From a checkpoint of a small mixture-of-experts model trained on Wikipedia.
Size: 8 layers, 74.3M parameters.
Training: a variant of Adam for the experts, 5169 steps.
Below are experts of layer 5 (counted from 0) of a mixture-of-experts language model. Rows are named gate (a neuron's input weights, with its number), up (a neuron's input weights, with its number) and show model dimensions 64-127. Each number is 128 + 24 x the weight over its row's rms, rounded and kept within 0 to 255.
Before each expert's rows: a language model's description of what the expert responds to. This comes from a sample of Wikipedia text that the model never trained on.

# expert 10
What it handles: Hyphens and name prefixes. Hyphens inside compounds and names (Mercedes-AMG, Sino-Soviet, Ben-Tal), list-item dashes after line breaks, and prefixes such as Mac, Mc, de, anti.
gate0 [139 119 142 146 165 112  99 120 138 137 164 124  55 136 103 122 128 160 146 131 138 122 163 130 135 144  84 101 161  71 108 165  86 150 152 161 110 144 131 122 109 114 181  60 142 142 139 124 156 119 120 157 132 157 156 143 170  97 124 138 129 115 134 137]
up0 [100 160 134 120 149 125 117 182 120 133  70 112 167 106 158  88  93 106 125 190 110 156 131 174 121 113 161 141 140 144 148 109 146 158  94 100 117 115 150 113 173 106 102 171 110  71 145 117 115  88 134 128 140 141 137 113 125 154 134 124 164 134 151 116]
gate1 [117 140 130 129 119 160 106  93 170 140 101 158 159  75  90 139 114 115 128 134 157  83 104 104 158 143  96 139  75 156 130 146 143 128 112 144 174 172 152 146 145 123 136 170 131 116 103 136 157 106 132 134 107 124 135 120 135 116 138 102  99 185 125 140]
up1 [112 137 139 154 111 150 157 163 137 151 128  88  90 130 160 156 120 123 102 100 128 152 164 161  97 126 142 136 164 111 105 126  87 173 151 101 127 143 120  80 169 100 117 167 137 114 163 132 104 120 146 118 110 136 158 172 158 136 105 113 166 105  91 130]

# expert 33
What it handles: Mid-word fragments. Word-initial or inner pieces of split English words, often prefixes, such as int in unintentional, rat in craters, ref, dict.
gate0 [164 104 130 109 130 114 159 128 135 115 154 145 141  83 134 121 151  99 166 115 110 140  99 110 138 116 142 100 133 130  70  69 123 145 116  91 101 163 115 124 112 159 138 119 109 152 136 180 122 157 114 181 120 161 127 132 121 136  86 131 125 128 194 105]
up0 [131 100 130 131 137 147 134  91 153  95 159 160 150  69 108 117  92  99 140 108  92 139 112 114 111 153 164 151 143  98 131 147 113  99 163 109  90 113  95 152 129 169 164 118 149 124 164 149  61 153 106 154  93 127  75 142  96 117 120 144 125 131 168 131]
gate1 [140 130  94 157 179 127 133 134 119  95 121 143 114 126 108 112  96 113 148 128 134  61 156  98 123 117 117 146 149 174 126 112 132 123 171 135 121 127 126 170 172  97 138 134 104 138 161 127 112 127 163 115 161 129 161 133 114 141 121  91 136 126 125 143]
up1 [127 145 158 130 126 123 117 145 155 153 179 132 130 101 103 107  97  90 103 147 158 122 155 151 140  97 115 111 170 110 122  67 123 172 147 125  84 108 124 164 195 108 125 106 123 170 107 130 117 108 131 141 133 145 135 152 114 146 108 100 183 156  93  98]

# expert 3
What it handles: Coordinate and infobox separators. Invisible BOM characters and separators after geographic coordinates, plus spaces, dashes and parentheses in infobox dates, e.g. W / , (aged.
gate0 [121 129 151  99  89 133 132 122 149 156 129 141  82 168 127 120 138 102 111 107 134 152 137 174 105 106 137 124 142 129 144 106 128 151 104 146 110  88  96 132 115 131 136 152 117 126 137  78 131 140 153 125  89 128 130 158 118 167 145 139  96  98 144 148]
up0 [ 76 116 146 120 115 135 112 160 149 128 176  91 148 103 141 134 117 122 124 139 128  80 145 110 109 137 105 125  81 132 101 161 151 153 150 132 159 156 148 103 110 151 120 137 135 113  86 141 142  85 143 116 141 157  98 106  97 140 153 121 133 116  98 104]
gate1 [125 146 113 124 144 120 116  87 128 175  82 128 135 130 104 133 175  96 133 187 153 132 103 147 138 148 139 119 125 127  97 124 107  74 138 101 151 137 138 192 110 143 117 149 162  89 171 130  97 148 107 130 147 118 121 140 113 151 140 131 142 203 149 155]
up1 [138 114 137 114 139 122 113 112 103 117 117  99 139 162 117 145 146 161 136 145 136 158 119 190 130 152 121 127 130 141 104 123 105 139 128 129 122 138 139 135 124 159 101 145 136 132 164 181 108 132  84 122 130 127 151 135  82  97 110 149 144 189 138 110]

# expert 8
What it handles: Infobox count fields. Plural nouns naming counted groups in infobox fields, e.g. Number of clubs, Past members, plus year digits in career-span ranges like 2015–2018.
gate0 [112 143 114 103 150  78  84 178 152 125 115 132 145 120  89 119 121 150 108  99 123 125 113 114 117  99 183  63 115 152  83 127 165 125 153 151 109  94 121 117 114 140 110 131 134 130 150 107 129 185 129 108 157  75 151 105 123 118 166 145 167 119  72 148]
up0 [122 120 150 149 139 147 173  70 141 113 136 131  98 139 140 128 110 119 122 136 108 177 127 125  99 140 139 148 156 125 135  83 102 165 102  79 134 174 139 105 130  86 146  95  87 127 138 144 140 107 116 171 133 113 109 117 159 163 101 139 117 125 154 140]
gate1 [ 94 139 178 114 120 111 131  70 139 114 159  83 132 133 138 120 155 142 133 114  88 146 151 119  88  77 179 144 128 133 108 142 119 131  99 169 148 141 167 103 128  76 132  97 130 141 123 152 117 142 138 124 141 129 174 125 132 143 102  84 173 137 128 110]
up1 [140 121 103 128 141  68 191 108 142 144 159 120 154  90  98 117 164 141 140  90  76 156 157 124 119 117 132 153 152  98 120 120 142 115 126 169 189 166 107 140 126 112 137 104 118 164 109 152 139 112 140 113 146 152 166 127 116 128  99 117 139 120 132 122]

# expert 48
What it handles: Table headers, structure. Pipes, semicolons and line breaks in sports and election table headers, such as Team, Pld, Votes, Year, before a new column.
gate0 [ 89 126 108 114 155 152 110 118  98 179 145  87 126 132  95 154 166 134 115 114 143  99 129 145 138 123  61 110 132 161 109  93 150 136  70 137 119  93 135 160 103  88 173 137 157 138 131 129  88  93 142 170  84 122 156  71 136 109 139 161 118  89 116 136]
up0 [109 128 127 125 170 109 175 122 158 111 117 126 127 135 153 145  66  88 163 145  99 159 108 133  90 126 169 106 120 108 126 138 126 105 177 110 148 148 146 131 130 144  95 129 114 124  99 138 180 142 112 105 139 161 117 133 114 168  79  97 131 149 110 125]
gate1 [146 123 128 127 113 155  95 102  75  92 147 100 146 156 121  82  82 169  89 131 107 136 126 154 124 141 129 129 141  89 147 125 130 112 128  98 113 128 106 114 133 157 120 102 129 123  99 153 119 139 117 141 100 108 106 141 114 112 101 134 121 150 132  72]
up1 [162  86 136 146 121 145  89 119 104 113 185  71 151 179  97 119 148 159 128 142 151 144 116 125 114 168 128 137 132 125 136 135 112  82 147 168 118 172 114 105 117 130 132 116 181 151  40 142 151 128 139 159 111  99 130 133 169  98 126 128 123 150 139 115]

# expert 18
What it handles: Of after nouns. Mostly "of" after a noun (census of 2000, end of his life, Republic of), plus table pipes and slashes between coordinates.
gate0 [180 142 169 135  84 105 125 112 108 169 121 106 114  99 142 120 196 113 128 105 149 121  86 144 168 163 147 143  98 127  69 116  66 162 161 110 175  95 135 131 116 106 119 146 133 108 119 159 152 133 128 105 171 162 147 115 147  98  98  88 116 120 125 147]
up0 [197 129 168 138 117 119 148 139 135 177 105 103 118  72 145 123 164 101 133 111 123 126 103 145 152 160 134 133  84 171 108 131  67 122 135  86 170  92 145 151 143 110 100 140 146 130  86 162 162 108  90 102 162 166 151 105 165 129 105  70 124  95 146 162]
gate1 [110 134 124 165 126 136 143 111 143 108 121 140 102  88 151 118 111 140 116 128 133 145  95  94  85 117 129 107 184 113 125 146 137 103 142  95 105 142 140 137 123 114 100 108 156 104 163 131 132 134 148 122 125 139 120  96 108 161 147  91 106 115 123 119]
up1 [169 136 118 125 142 110 125 159 114 126 128  76 167 173 129  94 126 143 120  81  97 132 125  98 127 154 128 132 104 141 117 112  96  97 119 136 152 136 127 127 113 161 148 150  84 114 118 131 190 130 126 128 135  94 115 145 139 116 105 124  98 128 111 148]

# expert 63
What it handles: Day numbers in dates. Day numbers and the space before them in dates after on or a month name, e.g. On 12 October, November 5.
gate0 [ 98 134 146 184 110 103 141 145 182 124 129 148 126 115 105 128 115 164  96 145 134 106 139 130 162 128 188 119 123 144 155 129 147  99  95 158 100 104 110  82 141 163 135 123 126 159 110 144 124 174 129 111 135 122 128 110 131 110 174 152 113 155 130 175]
up0 [183 162 104  77 134 114 134 151 144 125 140  89  89 147 141  95 157 132 144 164 130 112 140 145  58 136 108 126 144 132 143  94 105 116 120  90 111 129  94 162 120 133  80 125 141  98 128 146 106 109 144 121  92 116 128  87 137 120 110  91 167 118 133  45]
gate1 [167 105 162 121 159 127  81 141 156 132 105 106 130 123 166 113 129 139 134 112 105 116 182 123 106 106 133 126 104 132 145 114 110 114 117 136 129 113 152 134 142  84 159  47 131 126 104 133  92 141 121 104  89 121 152 144  95 143 116 129 122  76 154 143]
up1 [111 142 135 101 108 124 161 118 116 137 129 133 134  92 140 143 123 113 133 144 146 117  86 156  83  96 116 133 163 148 105  90 136 135 176 156 130 113  98  87 107 184 104 168 115 139 126  85 155 144  84 164 156 153 117  98 136 113 126 123 122 136  97 157]

# expert 12
What it handles: Verbs and particles. Past-tense verbs and particles after a subject in narrative prose, taking an object next, such as signed, received, handed over, called.
gate0 [141 119  87 128 159 149  97 118 118 107  79 119 163 142 167 113 153 119 116 139  89  81 106 112 127 156 113 156 122 102 141 105 115 128 142 137 126 134 124 110 123 145 115 136 105 107 170 117 155 150  94 123 141  98 127 112 129 116 128 185 143 107 115 123]
up0 [104 145 132 126 109  71 149  79 115 101 102 134 140 129 148 116 143 161 131  99 107 116 124 121 166 100 136 140 116 112 151 126 128 115 166 102 129 145 117 119 135 158 123 120  99  87 152 115 151 157 122 122 117 158 112 141 146 141 114 159 117 111 115 125]
gate1 [128 142 155  88 127 151 121 137 142 125 125  81 119  88 127 103  99 100 115 149 101 136 166 107  94  97 144 158 131 164 142 112 105 107 142  91 164 115  91 103 106  98 139 151 182 148 168 140 134 170 154 124 147 136 183 105 126 160  92  95 142  62  74 131]
up1 [125 148 136 127 141 165 132 149 139 108 131 137 123 116 113  85 136 112  80 123 108 163 144 169 118 118 122 155 124 134  83 118 118  98 125 135 123 110 108 144 157 149 133 160 170 131  86 162  99 126 112 125 159 169 150 125  83 129  99 140 142 140 162 119]

# expert 46
What it handles: Citation year digits. Final digits of years and punctuation in bibliography and reference entries, e.g. Bishop, Chris (2008), colons, pp, ISBN, "in".
gate0 [127 109 140 153 166 113 104 170 126 137 124 142 127  92 132 119 162 130 133  93 138 126 140 119 129 115 143 151 140 101 124 146 110 122 134 123 113 111  89 139 144 132 146 107 125 160 125 174 122 148  99  95  98  90 192  86 156 118  98 141 107 113 109 184]
up0 [128 141 127 100  93  82 109 139 171 130 123 165 168 126 155 110 147 158 129 121 117  74 122 109 114 163 140 121 161 116 123 107 131 128  87 121 125 101  69 126 148  98  68 127 170 103 131 143 117 156 143 126 107 133 132 159 154 124 122 123 155  97  80 133]
gate1 [102  75 132 131  88 117 133 134 140 176 106 123 118 131 129 121  81 139  78 169  82 126 110 126 142 122 130 134 120 135 149 123 123 112 108 140 152  91 141 167 176  74 121 153 128  98 125 143 141 137 110 136 154 113 146 173 120 128 146 122 129 159 161 120]
up1 [106 112 129 110 125 155 109 127 153 145 145 119 132 124 140 126 134  88 133 104 139  94 114  94 163 109 140 142 125 142 124 143 123 196 107 107 146 174 169  76  98 150 102 162 131 132  98 159 142 149 110 170 116 147 146 183 136 129 133 161 104 194 104 133]

# expert 54
What it handles: Word-joining punctuation. Hyphens joining compound words (part-time, sound-alike), plus slashes, opening quotes, parentheses, prefixes such as un and sub, and LaTeX subscript braces.
gate0 [125  94 133 127  84 118 142 146 115 129 141 148 105 163 108 132 137  87 122 128 140 139 134 106 148 114 142 154  52 127 115  82 148 135 128  72 109 103 110 154  86 169  64 132 150  95 122 160 167 119 104 125 131 131 133 150 121 108 118 155 135 127 131 121]
up0 [113  96 166 153  98 127 132 114 135 122 133 157  85 104 147  98 137  82 107 126 127  89 185 103 137 168 120 152 170  96 120 167 141 162 134 128 143 128 138 125 118 162  92 164 105 151 168  75 141 142 106 162 140 162 146 116 171 116 162 117 142 122 103 115]
gate1 [145 145 119 116 136 162 136 111 148 127 125 117  98 141  28 125  87 143 182 131 113 103 142 122 108 102 116 148 107 156 128 104 125 102 114 131 161 138 108 155 102 142 132 117 122 140  97  98 126 138 155 130 165 178 125 150 136 149 142 149  80 112 124 119]
up1 [121 141 130 133 133 115  81 160 123 118  99 120 185 122 155 116 131 143 173 113 113 173 149 160 128 157 127 108 110 129 163 133 119 127  62 116 140 168 158 104 145  94 121 140 110 109 125 161 130 112 178 132 128 156 126 147 153 108 147 166  98 141  96 158]

# expert 14
What it handles: Month names. Month names in dates, usually after on, in, as of or a day number, e.g. on May 3, in August 1914, 23 September.
gate0 [159 141 164 122 109 138 133 146 114  87 131  95 145 100  95 118 149 123 106 105 125 133 134 126 139 142 113 132 158 124 138 145  80  96 125 134  87 127 120 121 125 128 110 126 135 176  60 128 142  75 152 147 116  98 131 146  90 112 146 111 121 131 136 111]
up0 [112 118 158 148 149 138 169 131  85  96 111 125 126 124 115 169 153 121 140 110 159 122 123  91  91 165 130 100  74 119 153 186  98  75 133 120 125 122 117 112 116 111 124 146  93 122 120 110 133 126 133 182 143  89 147 147 138 157  97  87  86 130 136  83]
gate1 [102 139  98 133 103 135 151 135 117 117 113  93  76 102 106 142 119 144 104 117 146  96 153 126 119 170 117 104 149 134 138 147 116  98 120 130 138  91 135 117 102 137 135 156 105 145 107 157 175 110 124 146 118 104 127 135 109 143 140 148 136 136 129 112]
up1 [104 162 170 122 122 126 107 129 143  86 148 115 117 142 111 104 150 169  72 164 100 138 164 100 132 142 107 128 157 107 184 151 105  96 107 149 110 128 162 138 116 142 124  94 175 174  91 141 126 154 152 180 127  71 131 130 122 128 134  98 117 143 110 119]

# expert 20
What it handles: Plural group nouns. Plural nouns for groups of people or things after of, other or numbers, e.g. schools, households, players, and age-bracket digits in census text.
gate0 [142  92 153 149 122  98  75 137 118 112 109 121  86 125 130 134 147 163 137 128 137 127 141  94  87  97 155 152 149 104 182 187 124 116 168 109 116 122 115 169 142 131 132 143 106  99 138 118 150 111 121 142 122 125 151  86 138 145 124  96 139 154 152 116]
up0 [100 134 180 116 105 141 127 168 136 140 133 128 140 119 121 163 103  77  90 135 183 113 114 110 108 130 112 106 130 127 159 106 135 150 105 141 110 103 170 139 127 100 127 182 115 119 122  99 129 126 134 143 140 164 161 130 125 133 147  98 162 192 109 139]
gate1 [141 144 112 144 136 107 144 115 153 137 132  93 141 128  92 155  83 129 150 113 114  88 110 171 170 107 125 136 128  98 106 136 104 158 157 158 145 134  72 103 128 144 142 124 150 146 123 136 166 176 125 110 118  98 109 156 129 124 122 143 157 155 120 106]
up1 [127 160 137 120 124 144 121 100 145 110 168 135 113 125 119 128 154 138 146 144 139 123 124 134 145 156 153 129 168  94 120 138 146 128 153 116 135 154 116 106 136 134  77 120 161 113 110  81 103 114 142 136 132  82 110 164 115 184 116 146 159 151 112 142]

# expert 47
What it handles: Scientific word stems. Opening and middle pieces of technical words in biology, chemistry and medicine, such as polyub-iqu-itin, am-ygdala, influ-x.
gate0 [144 134 120  98 134 136 100 140 123 152 130 172 144 159 153 111 108 174 107 138 143 154  89 111 100 194  78 117 122  84 137 118  96 142 106  81 119 180 131 158 113 149 107 122 158 100 118 124 126 124 121 109  76 144 145 133 110 100 182 112 141 127 138 101]
up0 [109 120 141 143 136 120 110  96 127 108 150 125 103 130  91 123 147 134 135 132 145 137  97 146 127 121 121 152 152 118 129 110 109 158 143  91  75 144 141  74 154 173 110 127  66 132 143 149 104 119  67 142 137 120 148 121 157 106 106 136 136  93 119 126]
gate1 [120 150 183 109 120 129 114 116 135 134  98 115 128 138 105 139 150 123 125 139 135 165 152 132 117 124 172 127 102 165  97 134 148 142 122 136 166  64  92 128 118  86 126 120 145 124 145 108 113 126 140 156  99 127  84 115 123 152 144 134 149 113 134  80]
up1 [135 174 116 135 139 127 106 130 115 109 102 139 146 173 112  96 137 153 207 107  91 168 177 114 130 179 139 115 154 112 103 151 151 130 106 108 149 126 131 137  95 119 118 131  99 129  95 118  87  85 165 114 132  78 100 141 170 128 147 135 161 135  97 131]

# expert 0
What it handles: Title-word starts. Words inside quoted or capitalized titles of songs, films, albums and books, such as The, You, Love, Who, My.
gate0 [110  94 149 103 138 125 162  99 160 140 130 109 133 106 128 144 132 106 111 129  75 132  78 122 105 119 123 126 123 151 151 136 145 139 120 155 136 124 129 143  96 134 129 162 105 109 114 159  44 122  85 127 120  84 114 140  86  92 115  98 125 123 122 130]
up0 [150 162  96 109 153 154 118 158 109 118 131 171 148 126 127 130 139 124 163 120 118 130 150 118 148 173 119  94 157 158 120 145 134 154  85 140 130 108 124  44 118 133 131 122 113 143 150 160 148 134 141 145  82 123 106  98  88 110 134 124 166 108 135 129]
gate1 [134 116 113 104 125 111 172 120 178 141 158 112 121 109 143 127 174 115 131 123 138 114 119 132  95 144 155 130 133 207 132 119 108 184 128 123 131 120  91 125 141 119 116 158 115 134 125 108 157 187  64 108 152 113 138 147 125 108 109 152 185 142 136 132]
up1 [ 89 111 147 108 138 131 171  93 164 148 158 116 110 125 137 113 166 117 144 127 135 112 135  91  97 152 142 123 126 177 146 100 137 162 123 133 134 122  96 118 107 145 109 140 141  88 136  88 123 154 112 138 121 159 121 141 119 100 139 112 177 130 132 118]

# expert 31
What it handles: Line starts and Thai. Pipes or dashes opening a new table row or list line in sports results, plus Thai script characters and foreign word starts.
gate0 [181 159 132 125 148 114 181 127 117 143 157 133 144  95  59 133 127 141  96 111 153 119 110 160 151 143 117 148 108 132 140 144 142 145  96 142 115 147 120 146 149 133 160 154 106 109 145 116 128 116  58 138 136 112 141  99 139 155  58 130 136 151 174 166]
up0 [101 121 150 113 166 151  97 175 135  79 152 128 127 140  85  93  91 111 126 161 159  95  99 163 121 170 108 154  63 147 151 156 125 154 106 106 116 139 120 183 132 123 110 117 109 124 181 118 122 133  79 156 127 143 134 121 143 163  87 153 126  97 121 124]
gate1 [ 76 180 144 151 109 124 100 139 180 140 169 111 112  82 104 111  95  71 120 149 143 142 167 118 112 137  93 142 144 126 154  97 140 106  95 103 121 120  89 117  92  91 147  96  83 136 117  83 106 142 108 125 152 148 117 129 141 124  97 129 126 147 112 103]
up1 [129 113 120 127 141 137 146 147 133 104 146 148 109  92 151 145 101 148 160 141 118 156 166 119  88 124 112 104 112 158  96 168 117 112 147 122 125 145 145 117 122 117 148 111 110 162 103 159 152 137 132 148 142 112 129 143 109 132 120 134 128 105  77 129]

# expert 40
What it handles: Subject pronouns and name endings. Subject pronouns he/she opening clauses after time phrases (From 2001 to 2004, he was), and final pieces of foreign names like Ortuño, Salgado.
gate0 [124 102  97 144 143 167 111 105 137 118 106 170  71 113 182 123  98 149 101 131 114 119 123  96 125 119  94 124  96 114 150  92 105 145 125 132 118 106 147 154 131 116 111  97 126 133 116 136 163 123 112 170  80 144 117 129 140 171 133 123  75  77 120 101]
up0 [114 118 123  88 153 187 120 164 151  87 136 123 141 135 134 150 154 142 159 112 127 158 157 107 124 110 182 131 135 190 132  89 162 164 115 144 107 148 111 153 130 135 133 119 112 123 120 138 138 141  94 113 187 154 164 131 136 115  97 120  78 114 134 129]
gate1 [139 113 137 101 129  82  69 123 126 133 108 131 100 144 109  69 123 161 128 162 139 147 115 117 107 138 160 106 125  66 116 125  90 158 112 139 123 141 138 133 144 125 110 170 109 116 127 116 107 121 132 124 103 128 150 149 156 123 122 107 149 122 134 133]
up1 [103 134 136 107 139 135 131  80 135 101 152  74 139 135 142 162 128 117  70 133 106 125 145 126 156 109 110 175 135 104 144 101 123 111 107 139 119 146 126 116 130  91 115  56 145 134 157 173  91 130  80 132  97 129 121  89 152 151 102 170 163  60 138 136]

# expert 56
What it handles: Election table numbers. Digits of vote counts and percentages in election and demographic tables, plus the in running text, e.g. 156,755, 16.9%.
gate0 [144  97 119 118  89 123 139 123 178  85 106  56 129 142  91 101  88 127 123  90 156  67 127 142 128  98 123  91 130 126 130 105 111 142 131 129 145  70  93 135 151 129 143 155 126 180 108 159 156 158 156 105 173 143 140 109 146  90  88 116 114 120  92  79]
up0 [154 105 130 100 114 113  68 186 155 127 136 111 100 128 104  82 141 118 161 142 171  87 165 128 103 172 159 104 111 113 109 129 115 126 114 146 129 158 160 131 120 116 125 125  95 151 185 154 171 168 176 160 144 158 111 112 153 122 110 125 102 116  81 112]
gate1 [103 137  82 164 168 125  98  95 172 129 140 155  99 107  94 131  99 101 140 127 118 128 119 113 133 131 147 125 130 100 135 164 117  96 118  73 120 146 135 138 124 125 131  79 103 132 117 113 110 148 124 152 115 143 110  86 205 148 185 150 130 165 106 134]
up1 [151 118 158 119 147 124 148 109 108 122 125 117 106 112 110  92 179  86 171 130 118 112 128  99  98 113 120 129 116 116  99 168 159 130 163  99 185 121 159 122 155 111 170 105 155 172 126  63 141 109 100 138 129 134 160 169 113 135 120 120 102 112  94 151]

# expert 36
What it handles: South Asian name pieces. Initial letters and syllables of South Asian, Arabic and Japanese personal names, such as Kh, Raj, Na, Hak, Z.
gate0 [118 107 128 123 124  72 129 148 106 126 119 151 176 131 171 118 143 105 127  72  63 142  97 123 129 128  87 132 102 142 151  91 104 141 131 101 147  74 129 136 130 105 153  90 157 113 146 117 118 166  96 140 146 170 154 121 127 210 101 142 118  93 148 102]
up0 [117 111 141 107 104 149 105 116 115  96 139 160 128 144 139 171 113 122 120 116 100  94  88 110 148 111 113 137 124 132 129 157 131 103  84 116 116 129 176 117 155 145 116 106  79 138  67 156 152 146 117 161 114 162 120 128 150 118  80 144 123 126 136 106]
gate1 [145 102 130 118 127 124 139 149 125 171 136  99 128 137 111 134 143 121 157 159 173 135 165 123 148 126 132 132 106 109 142 137 134 110 118 132 123 117  50 161 116 127 111 108 151 175 143 140 150 166  88 103 131  96 140 127 102 105 128  98 127 115 125 120]
up1 [186  99  96 124 104 117 135 130 155 110 110 142 151 163 124  78 118 173 167 159 104 139 109 163 162 128 100 130 133 123 136 161 102 164  59 133 106 138 138 151 167 141 137 152 117 163 137 166 148 120  95  98 120 112  92 113  93 169 120 148 105 135 157 126]

# expert 62
What it handles: Place prepositions. Prepositions, mostly in, on, at, of, before places or times, e.g. Location in Slovenia, stadium in Downtown, debuted on Saturday.
gate0 [150 150  84 147 111 154 115 166 125 116 131  98 153 112 116 121 141 128 111  89 126  90  56 143 119 100 126 157 122 171 166 100 123 139 120 109 145 139 138 113 122 106 117 155 111 112 100 124  96 161  78 116 151  94 159 120 138 102 148 121 136 126 163 147]
up0 [142 138 101  75 109 105 113 178 149 138 123 129 120 114 130 131 138 112 170 121 118 122 144 159  86 118 134 129 127 149 147 110 139 145 104 143 169  95 105 104 125 165 149 124 118 155 133 138 160 169 166 165 125 216 120 158  93  91 149 131 146 139 118 168]
gate1 [116 126 186 136  98 122  96 132  90 112  92  82 159 125 140  61 122 144 167 140 109 141 148 148 153 134 129 118 102 131 164 174 121 134 144 116 129 143 128 124 102 151 115 156 127 124  87 102 123  73 108  88 125 116 129 112 128 132 213 151 124 138  85 131]
up1 [121 124  81 119 122 125 135 108 124 147 133 143  96  93 110 129 144 148 123 136 173 117  57 141 128 161 106 142 131 147  97 125  91 165 144 126 126 101 132 115 115 123 130 105 118 116 143 115 109 126 152 111 128 168 101 142 141 142 102  95 116 103 123 112]

# expert 61
What it handles: Subject pronouns. Subject pronouns starting a clause after a period, that or when, such as he, she, they, it, usually followed by was or had.
gate0 [123 142 133 180 124 128 136 141 131 143 105 130 150  83 170 172 163 104 121 118  75 157 119 139 123 120  87 104 127 117 156 129 128 107 127 119 154 126 139 135 139 157 126 110 128 116 145 107 165 111 129 107 143 117 109 125 108 127  98 129 126 143 122 159]
up0 [143 133 203 105 140 117 128 121 125  95 150 119  88 141 147 118 125 117 153 142 129 165 153 136 159 125 103 111 144 116  99 138 151 120 169 144 124 152 127 119 109 151 138 163 149 143 114 153 131 126 117 118 156 142 107 136 142 128 169 133 134 175 112 115]
gate1 [ 99 154 100 110 152 144 137 117 112 137 144 123 151 134 126 134 112 104  95 105 148 131  80 131 104 130 128 120  90 121 151 118 121 179  92 131  65 119 133 137 137 142 124 145 129 134  96 113 157  82 115 132 102 124 135 128 124 169 150 112 136 185 156 126]
up1 [110 139 123 144 137 136 145  62 124 126 159 102 129 119 136 123 104  58  84 115 139 153  85 108  75 112 112 161  83 137 191 132  98 123  93 145 106 133 133 137 136 135 112 161 119 117  85 127 157 109 101 152  96 128 123 171 175 161 109 115 129 152 181 145]